config = dict(
    d_expert=96,
    d_shared_expert=128,
    moe_layers=[2, 3, 4, 5, 6, 7],
    router_bias=True,
    vocab_size=16384,
    tie_embeddings=True,
    optimizer='soap_variant',
    lr=0.00275,
    grad_clip=1.0,
    seq_len=512,
    train_tokens=386000000,
    steps=5890,
    dataset='wikipedia_en',
)
Below are experts of layer 2 (counted from 0) of a mixture-of-experts language model. Rows are named router (the router's row for the expert), down (a neuron's output weights, with its number) and show model dimensions 0-191. Each number is 500 + 50 x the weight over its row's rms, rounded and kept within 0 to 999. Numbers have three digits each.
After each expert's rows: "comes before" lists some tokens at least twice as common just after its tokens as in all text. This comes from a sample of Wikipedia text that the model never trained on. Tokens count by the router's weight.

# expert 20
router:494380558404555418513512497465510497541516518434475449497408481477462471493502563502400493533453532538561546537467511476501518506560543476570507491585548536433567455505523539477410585501536431557387321425456539401462472427479471487565439536501538476548492547533505548500520395487545538544500504481453543503494514524539504588510501503448477519534347519533486454489498537495466502494542453593466551449487508533544554465492566543535567506488397541464502559522524413521373532550436490469535406500549442620438436547463453532467494506514459514454529474570494437460506409524572523424
down4:554514492575484471458489436481528568520533542594468425396551470559473525415473485528524502512500531419405486498500483519462534534489491477394549370408414549433430443464534600525551412475543489505464458429612526405485497484462465517635592421569526516464470536506533536464570476449475450543431431484466456650419549484526472518457533530510642466501523531504456481547495514552505563464498485500457519513564458496495513482497490485495458485440387399467532427486475557516466564449533512454591466458562526529446498502536484468450470564592479502480526542534544559450518523560507577535
down5:513550534397473465470418498570570468565526400483503512554587448496514458463450504520505486524516501448437476528475424491436614365453574502459555569621527442492529561503423569561497553446513511448493553516571441509461513395484527434459571590453432483550484583494498486479527451558425509525432543561452435468482515509451450419575503457516538504508578523492504635512429467443423568594555509510482531575457482542507488525466486592481545511502532565519517491453511588505564413479464468539407472501495590435514480494452537565505544498446570479570563575497517546558517511432450501502
down6:498584489482502500516527524571589468480425523539560486453470435527510529527513571491460461524460486499354504519427487419531483440521422544526550504504468474552492566486555434462481466545452450470532429594478443489568455442491509511582462488475521561502478432525592576393536513579506517501434519367476486525499461549443445445517595538574388440429469569480575615501597532527533545517560472408400487609433508498547463457505505529544441513424577541480645427458490499461519474589522540551444547444494496550505492528570567508552485433466536469504490488490529536494497500527558438471
down7:412529423540462562518404470538432551429423470586606491462523514526453440481537488470500471572597471490477515514517485494511461524619546447404442497555587536456501569574460440528441556513504504526625492425455448522408588503525483492420428515511524545500552620478442432556490538480438519483521451459505566434463421495463484512532482473476534527486536507548536558555479417413448545540459580504524556404467450482502522627504389494519527397518503563472581502480383523486507435528547505552536519418529535475512523430449538550556493494430482496497472538507513475461471430428432477524
comes before: "| ", "League ", "(", "States ", "Cup ", "States"

# expert 25
router:542437540432533473522464524459578474507507578512444435478455501498459444551539466521473376519398456430519448508483495557450569454492474532515441511520475465562579465502498549543424582467525369488460478409553560461388556414488435539511459563486492486578509586539482547433561504517579563573547491495457503440568525583509614490573500475490590564559506482501445512476566563524389583532496489531436493517469576504458578549388506542517545555484473553493513540502422466520487511539411508428522443485471426508488484526518439524477478446463422501605538516594491441435464417456534534468
down5:489595484540509499495482454499507501427518580489546488556542491510598510501489478490528518462508474470573553546394573539484552518543586559503534462431545455547442558370528519497462543600477564557533547490535532526549496546476453478613598552443386565470458486574435401417459414487524548562444527497500412413491490453510486500444481544527438553598558514508527544558519459466507554449519520464452449454484443504436429436414520444478480533458434522526489491526477443447565423545583512393486501517520506514452504528545488508499518627520469536511410518549431471521590526358470498439
down6:535545512417529394553584536470479479526487572474491516532573533516459469558434577489515545579564482580500546446554393427576478444514536454504476592522524486523540426492552558525494444444537428522478587500442450553460440525521487465453487553490508521392515394586446570491474488428538500477515576506526588526511480534517445524396613419481499572491509495452583481538462507448543475594563506499421556499460442506443546566535509564528495480450475531517451515472448519522599467556505472573510428516440471429540493491458461561451616459540484508525558534475518447465488461443371383432
down7:488501425520500531494506580420482561432602427612616474552478465583392613500481503596514560524466549516509496568497479521467500494573469482538475452491525429483420490526442503487581503478512406481512542466492425496517453537399517459580434433530622489497414460436534511564522583577495534545572497389429460472510567584482428469475462491481376470500502476509532522440485459446513453540491461494398465533490438471466559420557491525449471538505494503510556457525571474557452509511496480474498511573529601544531458473418492538515547485589546399541591530561545456462483539466468478548
down8:494505561488425452518531527545478418534504531438459530449486544464480445554519557441501472474558559388566516506592544500467576473414491553658485532530430486550580458511525522465534489486518576548456533584493432514487533500557530484551421505450498543498483441564487590629466407570528418490446516500513489487446500503449614480413500501595597454539523496502553447518524585531531512460509434569483522579509512573481559465502459462552539571517465580403452427558460500505528417498539540520588452559465439587511522496507507518611420454558565551563566433532478502496552473536508553485
comes before: ", ", ". ", ".", "-", "s", "ing "

# expert 28
router:465478524506545500508443478446629581474478495513502397460434420509486473526468553515449445522480489480523520562591531477522589396514543528570432507525440499456691503494448559528439600533539460498483477441488541438415539475458524458519462369477524496505553506537434522514485454516511531554535611439460461481561564483490568557505439526516469556540383476560445517356543486485446529509467450492521483479436515481551510498463518528639563498445509499481574535592407512548466514588462428441519473457542462507482515536469509419454451504457486452532488491540402485471476455503584572479
down4:551495462455451517469506556471547547511574410376498503478447517507470406543477489504451454475472517475517436548576537496486444549495475503534558551579478568616471535545467537612503453481528550467597591537517553522516539581430573514496493510547483488485613491489561528506461485470544454472489595484530482542408395487492477496453487517472437575591550529569495517493478412471388492549514600585446591523493452523464547483442506529404583483453544514480484448527465496591451482481451579432461505462477554439538533411452574470584541505534422476545461461636497500472478434480538511412
down5:437498530471487475530585452472514502486522558492584555513509523430483559671528443509570544429435555499452534586446503574508492444517463585483407543633593563439505561589478501451510478430554518530509507457560456501557477500504476461533510442449499537535482388472491482571466550533499387456438509501551537530496448550442554524544534466411577454538542613479517479552553536427546474449564491518436560477457472453524580566568503451470483443530463431523582555513495413491552553443457527493457511481602533565563502493495526570434529465540425501429485498488508490477415586535548437529
down6:534523447483570522517462561440471554630562549508451438514473538498456519507514474526395462572508440420518594483523481498488514540456548346534482519522484474543449566440527428509520465456445403470607548403460596518579429518592514479473544471474537574488470525480535620502455509589451463549465513480520502428506526483490479489535556449445466512449489473446417447438513474587463525525536464530462582504463518400428463489566484413484481495514463535463478493539593503500561533522473456406584528424596547609454430477500594494464498514528434548427538483510550493488534613490521445503
down7:476418510562406541493491453466614463505446458585553530381496484472513475512431584590555527447425450557398501437490473565596545508573519568448489445453444521477433557562502512503518415584445528527477482553402552430449557506546408443562521533478469544522505521451515490377536434501554552432521525537469545500560486613460529436435394535460539504447589492510471545503488548505483541447524571459486568484497505497454459535527501463495430639519520429466527511466495483586464510457466548490472504504568468460539458486564522521529578546594404463466495445489416510507536499413508483488
comes before: "\n", "\n\n", "==", "*", "Goals ", "\n  "

# expert 26
router:464390547514556487509444490393495526497526473463431505549402535404489425496387492526434449562404480467495536533405479460433548463536494486580501495496545564589547472517495526555490576561491479456507463432598543408477521403540439541555489524483501524519542562545565526504514408440613566606546487500441546396510521532539591515550402441449487612502494542486471396487529513522386546481528452491450491474468513517480523513424486540566517474481423567461504534562482506490452557540408474512544481480505451558510460539537465549423489413472443561574517511577472455492489460463532574511
down3:521563453502526432531497471522521489609462632459509535468497451503504489545452471410534548446550585543535474592529572545538457496525417553549549570464473549486450510615556474444480592543554418480506488523521546525517465482468530495451579550538436432498506494583493600471496394595537536508549452527500491566527475546463558504516557477426443460474566527566417540651460541514556467417621371475480515509444543541514460585510486477362478484496511536523548437489570448510497474542476492458482526518425533543473494533527577468485438504475460484473500513526460457487556486521633480422
down4:426463552520428537458526533424521466402508500558521467561471539484566480502428582551467444534457537490478434449396449484516528533481495452471518511456526426526464450438545494488528509507448547505433511459471551458449473586495343509454491515515527556475588565428523421523479427444450475522567596441504505559481502542481563551526495468511488445457513551430477517432456401559415497450434448609535471520521525428576414476635500537571454483353535502479498453495538584546416416492539396554484550529521489543498514444493448549448513492521487487645534478526511481534522534562442515503
down5:458504529510572525517443426487517456474563356536536530524497512488546547446537330534577517453442540498556474413410482562496500556472514514488473477503486574492521515471528498425514443569509437463562519587481402491401513485555433544506468447484491450485525558567456542496463550506565568627508515464580517561475535489544591578479524513546507558404418463436497496535570414484401536570511523531533465448494580500537446550423515490468573487489422490481517536539446510510547581511584501521574600518524591466448589532469496516568585536490460541568501489521470581492500542533418436498
down6:520513566503531547534433495479470580549549461482497505434533532521503504572447518500459453464463420530446463488442444436414467488457452496533512497473512470435534497544507490479495520486489494545458453531529460399599491480507501548569599597555561570447549547475547521589476520472513574481528480583515585408484382584459519526502456508527533517367553475573516450513459471512521471570527408423560509534415618516467509577481526437462480504449363477479542482475506470574583484360490526505449536586526512488479402503490562523588501509533501518490354500489497529567576449598473522547
comes before: "of ", "in ", "to ", "and ", "for ", "with "

# expert 9
router:562457542491578540458476397485496538518452586395442442556465425432438447493507539526438385509451472471503515536526506473477501436573532489579475550512417423529589496561511515505460543507509402535414490389572510425474442430443574521530457479462601493570563582534526518463524465414550591584550490457458447453482578497590543553501476451464504526480464621504519490459498554494450596535468434584537468436463519504477543576466528521514557428453434514470547580516475535540377506589436499437484439465526505555473485519553452549505434480486475497526502468532509457490476424460564547527
down25:525460508418496436529455531484514592560479433532418594517534534556441464382542469639514413441521444562573541524562493482571462457419468503506549590440528520490514534505526478506530499490505405506529515567452536456655448515476499517490526486516470491458522500490494539476542531618518445571495474485574562478469461532501504447609467482495479525557472479463417496527500487486481540490555464510508410587473433484468530400526629523466466461575455555420576505541419530548492470463473531476617544522489563475538436573461523487507499534391456544461397433535518453498431574579516546540
down26:520459527456506446497461499549501452595437469443528510511508454439591529446498556531457498433474524472510526595516543461413537539475524551452463534514362491465454534563593540471517539457483502451511494507449522547544495537514474390539445493586580528519467610473540526530534530466466488462452492361485407527421536527580537564552518539552516527461466450518570396456389512489516508449554499564589499565514426408539586514552363479387522542502410468469401494512452536446502419519557574611533504462505454511534553466432509532515507564528491545536486478455457487486490531553600519490
down27:486463449604589500309523502554459496508473521550422596494512461530497473490524531492465482485517554474586581506433546434528483480486464482479587470506517514491580580461499485429475479538573535486603486446547512515605540575554528519402454538462536513441488439410525528399578472573485536460491465534628485531467489415445509528455509435534432454511507501473513538475457411524431505503529554456531465549446431411498494595582500466494452464522531450527506468560573509491478507486589609408499545584495557508536447473507540568485516517483631522587488525518518418513450516492433487537
down28:558503512455508397389524478485590457428532502542487472528514487521509575524455512492483450598482458425519563475616464496547552508488422467391519517502493461456541511459464471495536533553513439474566458553477466532445446522513437551433449463501530535472548465574470409529475402538475536489599542528482542398473493433513554464562477359462494483557528454448507479561480556505501505518410420487573501392522521511515499392486512475486484489410497485561520404425486486475368491483545538502477642466524474391474529478465422530415544486492474437468501579492476492501443451363484459535
comes before: "of ", "and ", "in ", "for ", "to ", "was "

# expert 10
router:508442526493568489589488502472538472482461495515456462554468496501431490438442487590494474439436432527521411509452578525410508470587538536502411494530519498502535544555499513487460545484563553496464447459513476492451538482443470425522440537452525445594569582494430600416499431427516525544500546457383533479562524609486565452417544511471546527546473552515433524494597496494535482543615550534495555484501527489557532516475626548471531525493514526431552563654492495590476507533520481365576480443502481489404449530498474469463487426478435537493548463502486496360467463421572522524
down3:453506585563446407499528531490519508575506479504498514546505522580487430404501390517519527505503517448505474510519489470515477520364402424454470488491507492532461582505503524572524443499535405501415483459494461376442408476537493563517476499431469520495426530452592436514498465539488534541464478494529542574504532442526524532484531548511419465607506429492537599461498573524452495547533476535553599493554527593495455490446391460570419544555555515401576560432588533514572515458531558554550577447526465500481469552407565425474548593493480471430488492440441469500462462478560446423
down4:457433465481438511440483495477424571528446451527462471528537488518482546508499496450448557475545461509376430490506499531427484505479560445481416572441510490581479504519568548488461498484509494479576557636448584506466440503414462412488426539466524510580462521527527359388488509490541582494470545493562503522505439472531475580531556463488563538524507397550437504476569474493534465539526513520469603524563411463573451565574561504508538461495402480465547443447502597660552463597438435554549459478519548443542415441565502499523493530539535570477545444528502468523472535523508435495
down5:458569493509497607481567524440512488477436517515443452457523528532584538491437542567575445547552514597499585458482520507506475544563508529458439491434530525556448514573562475481481476400526480500418466500488488442469503556519479475393585617560478566551574445505435497469464591570432562479401462500525551534500507489491482572603559525527475548389490400592470525541432473461512543416488495551497479471540590490537510510534485462433468552419482559542488551431459562428482466474472559474411466567569518511473418367564471512521452583500487524463514536476525518499568451387521523448
down6:526460375424553417532480469548483471453455571519551495485461453503409494431459404505430504445469508467437494544463498502467431524474442531409467538494490518480591452520585570517530520548524468525380485498439530596495491442444425548437446534492583487458502564497472522551488541459505460473573539432450418501470446501549505538558465580393502495579534462496534542517460518483461499549659481525429468526447409480426505540440483532460549466464576583389508495479441503482459452398539482427526458535450531463492439489539434508574437607494552372521549501488504505551474468496487520588
comes before: ", ", ". ", "'", "a", "\" ", "-"

# expert 23
router:533454561501554552576499419453568417449415519501530481504436481469469544551500587510525474490435428501512444521442571474450454456597472483552415538537506448510534420514426560482428534632551532506489462453459551509439529444484566467526476520495512438557477591506443558449506388485517525560569583434429473527483503472435505516472437443362532519520488492527485544485514526499494534471519395552556548508471524486524541468497619524552514482460460473461562513569519459630501529506427492506602534408531525501445404541616467460504505421488405545519504465536432510497455440514517628507
down1:515477460460450445461491561427478544553533459530489514486610487491452495386497550669447482496493518535382514435392513507478494499508501561464481517498472528440515432449493456451473466517575460576460453446515498511557416497457459562456519429552520471476453535497599526454484456421588451514571528513441483573508522539597497554533526499512457608553578528533566520520524543495530537552552534502426385505490549422542542480479499475487550529491397514468513513566571459473464489533528360473537522630441497502502448523536450462495549413535601523461495520387497405484452452525488581450
down2:523565415438464512442464565512415458534455512519495482493484541582505471443361496469555529575547507436473544491532433524549450529541444452531497473419475555506512434500530445435518516541466435497526602619418572519467539499502467464468462519449531565498466565397529428477561516515489528444523515505505513533504465515507511534519522491471529501479606441498480574517491522482420424513521448501501499584611486517485524525501504553403514596462500557530543337477646422553639555481579453565543561552482435490484395520604532516498492471483446523440499559584547517499552513517449539521
down3:473511518556521566486535509496473502533511556577584574607474550469496607520537515456488551561465476520512466410592554474468483445419509496453540547435509542561436561600451615482462531464556499493410561524454471543445441476502549508534430550425425608436466567456398455406441473510509486455504417511492582487542469482442462596507532518444612464456495497511497550552521545467498513467539481497502451396416544538428511591451474448514510477506508528411538457554432547389421495501450533542454415436459533482441486432548544456552475591526514492509490447541555461504485486467419461560
down4:530581597544479507463496584491495510552437493471502559536544409578493471473589555428486408518487494545469522450523439511517433447615416537386452454527523483559448511552559518589517423439389490503496438548595545541478557521566415583576472544524559492545464515630545599541488491538482561483533452513434543592463440462515401402603405485516514557445555529501484550445547539480440526550482508489456473519519553452530463447519462528473526427478533555518516530547512552456528551441493534510424541454500523542493538518472531579529527515455497532624499416417506475453473561474486498473
comes before: ", ", ". ", "-", "'", "\" ", "; "

# expert 21
router:507383511413531481515469519423533525432435576482455425529418458457469495458479517537473504517524479461496391530496485548475565444601542463580511542561487482461622510547481601450437513525496443611482398455521580440463433434385427538497486469401489470518540587579464587550533501505530529579570528456434547493534562521516534577428501508514464527559364455536434504455525519545536546537483509543516528396470541481469536503489531504508557525473448594435567506516484487605421587569483412477481475459494405535462477498486501507478537475440466529516537452524438493452425474511559494464
down0:539511481465517551515548489562533470584565543501430523566563513481561528483467572515431556547481521556493579557476494500467518504585372500510554563516426468500489504453552525558543527510465503520505469494468441464577544433556524428508447411493479482570484520516480564418552525486497616401494459552509622556492369511572482439461491543451425545444462520438537482580546426475474480549498476581497537576561437454535471459558559548443499498594446515523503426566538606536557404501540523469526388583421488488448464451422473531570544480520420572548503552495538503394531504530469520452
down1:522575459529544478495474497441450414428545533481484536526495456457398569441504514489475486449446548459595499534524586453498510513530495464514459465539376426569478461421532505533512544439575501426489499620507540517466551537511577465567568477523552485515487492559437477483473493580494471550367489532512445513499475557547503513511574611510513512419500434393506485537557509402492551520552532534535535483594540609581480429527469449483410465514454409504459521385577594518528584493476564519491465506509521474429600554499474573546499566551494511497505655440527502490512491434490525562
down2:421462493577440500610499517421531549444408468478508503540453531490546541508565433481522499449543521401561518509531525520470499401463542472571572446535546540559420542540352514550461482445479526566519456473546476461530445549467510550519404497498520591534549512546559484512568603465566503477492483507549380396530466550445522629571546548567445581557540474514560426485459518446522473489482609454503539528468536545511528482512565499452444481522470462497564513565433528478452466498563563477480572524515517445511584627458484522568455477470451517559445425411478561459459483539448533544
down3:564440490401517444481461518481571512541564491374433500563480667554497567415564398610454491490555561492462613516576453538509561454501474504473535552533496563508448485545509566517459550470547458464460553512469503496525461534457440435465511524609530492496497512452490432585528473617541535467569444514451533503504437512466504512514491405575500545439561492470563597523460478562454519440517501511502482407501497502499597525431405533494435524426448515536424475514458586466575534603544524403495486468492574420489553559463456503508516548512432508556488495536523502549473555510518404499
comes before: ".", "′", "″", ",", "} ", "°"

# expert 19
router:485504554515541521529474422475533454480517540503479456567473546438491430523476476624433435462491443448537453509465569515572492483529513453571468547541510562558537392513447529447441514525562519547429464453557611524439501456485510443618501447502547466607587577553452571463512487543541593542546591429418440546532544569431467500442467439410466497491488471496492511505532476437508509543517542575512568490431484525467517511443462497511470444505487478495559557542458464627480563560529367398563466505498495536349374502468469504477479413464481505561531454495515452492438486504554545515
down3:444519475499494556499483542466454451494555498591580549430525561609508510545581509433540507545472465465465552482483472499434535443514539501452556571463526546462498468594419482514479583550452475464446571546558536398539464473524486516538553478369556401509535505426542555481520430488528532439545522534531447506505484483485454578448580565481455489426486522474551437439574471451511565519597516465436370506484401430508503571491551488472499560494558521421462442508504486536534467413556507516441479509544518566506574493463542500526496361607470431565512567413478586573443568492425517543
down4:487539562476474462464533533537472495578459517485496548478437613525518438537513541482537445494447462436376438564474555462513524566478554540487558378484452490450500501488570513510528528591548462558423542508522552492542553563517415615488448555572536471578577423474550519532577542557479432554496571491495461466428502570589510487444512504565454518508566527542515475460496500496504499514470534495501477478535395482494552479550483562501470553444414450430442626485455495619561460410465489437537503497475521459500572523566539436469369543460463488518417449502609493474531544490596583421
down5:468497414426495548509540462591543492481475531455528437476536509529514416522492485565451508489528524520516479502478474506498470467496448547462569435451492534483550497464533483431455461472460547441546529533498528453452524434567401483472533611484526537557562472433549551530535443356472533438482481452465568584491548511476525635509518364493500537409464432506572606550520452516466446472530607563561481584586542482562511437480464525504569502546606478559507459494525417455560518424570467579442483410436405490531484473568440517489450493426562422530501466459536449451541488453595562479
down6:443457457483531493435473385481469480527538523488542574484380512509503520608506455495544551485528523435612566487487592527529496466457583477581483442574524489531449454573434482554548603569536529561483446508480438498441541556563538469497510522564566547436521494455498467535405508566453462482603479539530413420395556512530520503475510311514569406533514456524488524575554551478560539495510461548478457504450529460459426526500460431569520549558463492496487545443478515505511474527551542465476530640473431452595497513412472532439429371506515471550508491471496475499512536491512483479
comes before: ", ", ". ", "'", ": ", "\" ", "-"

# expert 13
router:566417534485525496517493554463492548497467485460505437494422439513482482459463581489516471455469506475564355534561551508608513469471523537602460585505455484590601518488499495461415491533510431532488495445514513437482490459468507531535527399472635466529557496532462528478554460527526536518519577472453476471472536533530520524574494513418516576538454449486497566466531539480550562523536436513486519408427587488508517572499491614532609396380478489475555528573425446514411625523513521459539483481486521485515422491496440503407571462400482434432551448612486468484493510479496481395
down3:438535477481511566554464451581473479609502509515527635435536488543595539493437535502505508589460480538488576530457498558512548432556423538539575552496438614543565578433442495509435560522524519506491492525472523555487477476495501528405553471615474451464524513541573565452559515458468519424421547430496507510454503649479479529479422485498498554467483452447382489515551462559430498511456534451474554535578500613518498420500606436485434540510462427503570491456492496548533515553453423480481552511457495475551483482537503424490441570554482535501563493523565429523471527412386484569
down4:441546451495434460437549495526503549546583527414500578532540428473531507490507565487502421504486456411484569506387472485464454532555506599567516472538513494498523520514521488564426512567486502448511427449489436580522540523499581492428431516486519499474563432585519577440519476483523510472467569583504541613445430492490490503508463617480435554382552387472521537501551467536543493528451465572563454526519459447530544566419491526568565525519453569617503499433607518474516457510520564458518450544395503545448478484476495518437489501545507579576582505347481447519458511575493548534
down5:465572534565527453455582584493428529499548520492596466481466496442553538522498503414573485495392507488464516544564522444499490489441460577504537491486467521420596511540455547508604528571559473547605449527476514542561461541500495495396533548535425395516510436503523377505474540554432472426508449579465454505477525499473462557518470420479508478469435518514491483540629469458492582481624561478446388586461538432418514527555539523571478436454561480517516514582576453512557462472475536459475515467505477485441464473495559465486463638451465482564537465557523500502464414564484571555
down6:457441503470506420473488483567458474515480522514390452443457511493504603510510485446524497424478494381536501514482408443489467525484486516495585532560496481527475443532437447502494420585553482478520532551542460551519444550533513530490447382460432547502487662525414457478496458498499578476501552471476548499468509460480482512549444524473467524454457615508476379638468452572588488438453440449618535558475532541545469524424588484455477474525416531486517500505523371453494489491490441439437475498630475476541567516520458479422592439614529487540503464460464517460491459459524559484
comes before: "The ", "==", "In ", "= ", "== ", "==="

# expert 14
router:491452529500539568542479497491642539530584518483486354452399548482454483564475524525506401473452513428561468518595490537508482480501527478594453546492457500574524485522472584564494533546503445474505486469529544445396492472492533530542505473468538483551496534558491537417521409462501484582547576400467473470542585565565563602513467490487523563577519471535473532477535519504453513422480535500455483494446527515382561496485500523601466392430499461430523522528455480529478530528433420376521467460505480488509539575512511516362513492430453466523525460647413479499419445446521483513
down4:536541581556489555452518549421468502454457537416488524523453440444416508445568464480441553476509445502449533509494492482471544447487494535508504583467529441559494559506534467524475518571484494564520472432513510513571524531444492384495428474539510538482408427611552559560554455621617481532487486556511540439486507500521497350424497594548558476568562591601525405439506570525532564515480472510470549476446366504528432491464556439383494446545499536495474483474625510546436552541485468486511462406528482517513465497508569482528562468418520484523556501494502532488439471447460487397
down5:558481557528496451519613439477580473468570580512522503502564488528504645461514505419416471526480466503511432499610560499551440454521593508483519439449443447509484382509521391517423525493398550478580467508618511516477581466470529446455538495486464459458514519445520513581568550413552528529414427584534513441559536506447423531502481564481495535460525500511504449475432529522401540535538540508508578466476567479433489486525431513472589527433420495550503504488483479562582485535501503472578411439463453453524536571528413569464486415553526502559548498559421574541453484481495554516
down6:443550456470485420409551473556462552379502550498564579642500470546501438505496485536437452554514557556577427549451629510508516493522559486509480507535503445469510578394501549527496578511505453528421483428493408460484499520493515526453471513478510503486512530416505447490453562457512524481566639381432572466533476528571493513485485503476557555535499539455575430521532388461424525548559451506471421484479477434408438524465489523468473539500469581523566490434410519468490429524525493540412529502455570486436472523497435392576550586498481516477476481549447534567504478560465456414
down7:499553420523488516555455585437494485549492502455553463437477583387544507472566497525492480563491575539500495473502458548553443444554489488525480467550460533541535438485593458584418463505423531509442563571487522548486504537466424367533532452480519512387477473500438551480569489556527611548450446553528500499526516490555475525500574432511552488653508476439534506553595543413503514510540488493557531479457501547573670421494549492510515499539527523471553482435524526597485412559444525421532527519466489515457399567567496553531475468582504370576460442475457478535507538493478519477
comes before: ", ", ". ", "the ", "he ", ".", "to "

# expert 22
router:578473606492532441535479499494512479560520610399568466528440440444491479438505595498405465572478465518523454499517536501510592439519523482571517571580476457533555444494485534442484505547568502507400395406459504427436439440458475510550417454419541460516481500545493545467522428498537533549516484414463523493487522541533547490540502464484453534518423484560502434498542523531485541522524459587475524422472534431503547572477514577590513488445408530462591564506464521621363525519436451453519423472520430542490472603463464491464437490475417497449549488594493499475477465516627546534
down3:506557510477542471487517482517471570458467553522545587397597544527514554610539521601605530560563464562426592509514494431578527583539380517460532498466541347399528514491584467488462494450487526489595531492507496527567525505474413480532487555436523438512430549441546490571511494531587499523531515494477524543487512443527446542507564505507432570387439490603519475465535414492489493555402419574393493417551512457535428407562473544537441522494442474558523479469560494551478451483523511479495508481490459550429491534429502534521457526463579585450454496512502507454484516425466471493
down4:619591515465481496538570481420489468503508502463405520483492447556552442542470542559403502526454524517453556526505430614553522443438509514570533409582462418553507472463421496484415402494519475520413549453517552512483510420502514499521571494513472484508424440498426533433591495485470552499484492459479438537494472428517558503510450516496465469422451493509482558388413498611480491457502520434465552546496404477473570535587479434440431541532552472502472462490518528577458423521513508570455577499464427448592452503519580479539492513566458626408473392428448474520461477433490519501
down5:533502483535471479483512474439518556429409569414417500585521423487530443498484473483454370483580530426405557559513516576480500527478558451489453542484490538523515543473469496554493527495474556493603549478543514486461484487534467527453503564557581527449522472566538457454506462502414619466506320491507514441459420496540460554498476540460501444566461506447542502419482528447535536551517455484453521488485521516443438556438549566387492443577530445538536399414516479553509456573586522527489606596455497494435510524551469571476479472572554453618522436502503451539434559444446515475
down6:560506427495449481570485540515452556470497468514526454505590459453502485539447556563542498527533473440579501514584522492547517422507460496590466501534507414481438487479490509544515553484463513550475475447480518497492497576498555422470437383493578452486446516515449456544473600582459491434466438487549512624507509439480520459410493558577581440494454496506426456410467475413507623514560550524509523470522461529536548509392643521475453447413515445535479553490491487441433490490528478421586458470440521504522412496525504563328440501462469513471457563563462547415502490455424480579
comes before: "| ", "|", "(", "/ ", "– ", "World "

# expert 27
router:474473520388545448482438428484589469505478515424481424484479466465481488433522487544497352538481484452589555531562541477436650464521493507535399528478482474560499515497455596531517545514529475552453509419571525457474513472498466488517461493501537483563535465550515531450505484467520521585507514374465499379521545542483569505564417546486494543504489552485491550477543506412447543472499506596518489408452554544408528593464490474613527399447443514488509561541479536518517512517386488462527400513548421559516548523603473498436482430451485463545589491530429430456475510464531601447
down6:556496457530513430472571671505495527465571622510490523517441491414536592537442518507530562442409513487547495466448436468538617524461460547458526478516421579572476413547577394488426575515486567516514538462486529471557508546477526507501462499522480463457371453413535458459469516505559418479468505481430591484412581573556455506514509560546484510518551492484474536502452494543519534562432518528436506449442518567551436487498523421552521453533398567519502522542520459497478531510416458468488520564504540555462546505511449441602500541585489452512518516480655567511439557508497495464
down7:508570517568546438541593438441473465485465489515540518513571471466514552556512394526483495463421550586546497518540513473505446571492394463491451481512539573510500513463569451505443479418425446497560464558500480480530450375486490426560506390466463479541461486426532478596494422485482492564561496481486477416478524544518462540524629548494490546510526532450417538509489568554521584458574544517597514558497552415516491411484489564509442474492561500512486474489565523490494516392511504421442457543455480435452465534547496375530457409501474550479505505475613439631500617534452514555
down8:452412435499402505514492452491470589536522493496475505390514526434413451491570508502521469481513567420473509383563487523473569497478501478510514491530532572513474451459540558493548359522521486476504448473585570577446586449490503400508536446429523417562450513436524445542467475488538477540496499470413562539547565537575535419436466459482468433401527490462422482542523533571544476559537494550624412495500548523437465489513546515611500482496461431487525473476513563487581476426430544540507482488463444578557443576476521582443473547513387604436543467543526512515467472536523571445
down9:583475529569503514532478472474527463509568472536529537471531427465514532565493502552607467538521470516408517497512391530569450448540483522567503570554496571430452471488485516481527403445470500459473537523557588465453481475507523521539524476407442445491445624484443407477441457420460500460528484406555466499504505533525497488486480408487556521440528523450475473456427475600465525415514487594521477424522543505453576446526571479499499649493533610526484506454587507559433458553479539449459379558556514386476421445606523477528477525543478502543466484514432514498416546579394472508
comes before: "the ", "a ", "200", "his ", "201", "an "

# expert 17
router:513361516449542425563404529427522538526472534465449429529447512490418484470496550518447419492430464506482451525503529548446504476608516544524506585516511478506628492469417485494391522529542535542480479446558551449466465421497474545526485504509535467521471541549509576413624440499527538566516561460403544441508555538499505581564502532464482520552381494586474465430627458536487508500478509526560513442411470430432554512447529577546549416457433557389525517573481506565442523520443503447595494462497531537463526571560476509445510479447447558536535492521408506479433479456513544510
down2:475544516515454573353512488561488564537517457552520546536518539569587463539508561517486479496564572426454455543496418441452479574445550426531558550516507569526534465391550600477489536552491586488402590611512594500553516510382602512518566489506422491512506528478464434478554510467426480532478537500513496513485404493465493427453471429516440508615526473549538580483448584540438496503428523454495453604490570555411462428571485515476496456452507526522470478546527511488580462482439527566484477500445534487502460537549562536492594478533545453592513503481553503500486460431524383499
down3:568419432508399427531404550533470520493434604500474455497458491448552604468509507501458533450490583469519525453481436439539445461491486551542517524452528471499504460538487542490538497538523517571476559541430593563497406581548507452560574549537467388420555509450441424510553507453528486511522471421416400462519516447450490511547565468575374565521502581465492461456609506528515518497564460509489480559494486490544527445497475549513434464379485479507493450499547534557491457580459474500519489487516532387583395535522519520503590581498527551444515583489528523455590585528470444414
down4:483504437504490424425701465557469471513461547447501543514551491470576551488582480498582500549500546591558574485451536518525534546487509523572547497458546469526593468478516526627463451440476565525467482522494546539532442534521515491495539446546343466441427520470518595393589524513572548415423630526432455563464475520484498554462492537499552494466496513496609540438467523523431510514576523459513522564395453558507449503504564498518496545532539437549507523484435526591436401484483434440512513494587541495509508511510518495537485499456577501524492587454528471465469518440580490541
down5:435529508488467572549473570502547402447466458550509520487635537465551552532406440479433475554480505445532522478477528507556494562504489553495459460405511373514467496522472498475451599526464537459447547513476553544557509465533461517502508565477507541426472549436445476474406434549567490481491509508525491521536444499531505520467497544446424447540530409554546491480473485486604607525552618530480499523499449429436552424479461557606520538477469469529432542478379535550599488376550505506453480513545494441521529498422570401566474568555545431442500442625542462494577462473524540451
comes before: "% ", "–", ".", ") ", "; ", "°"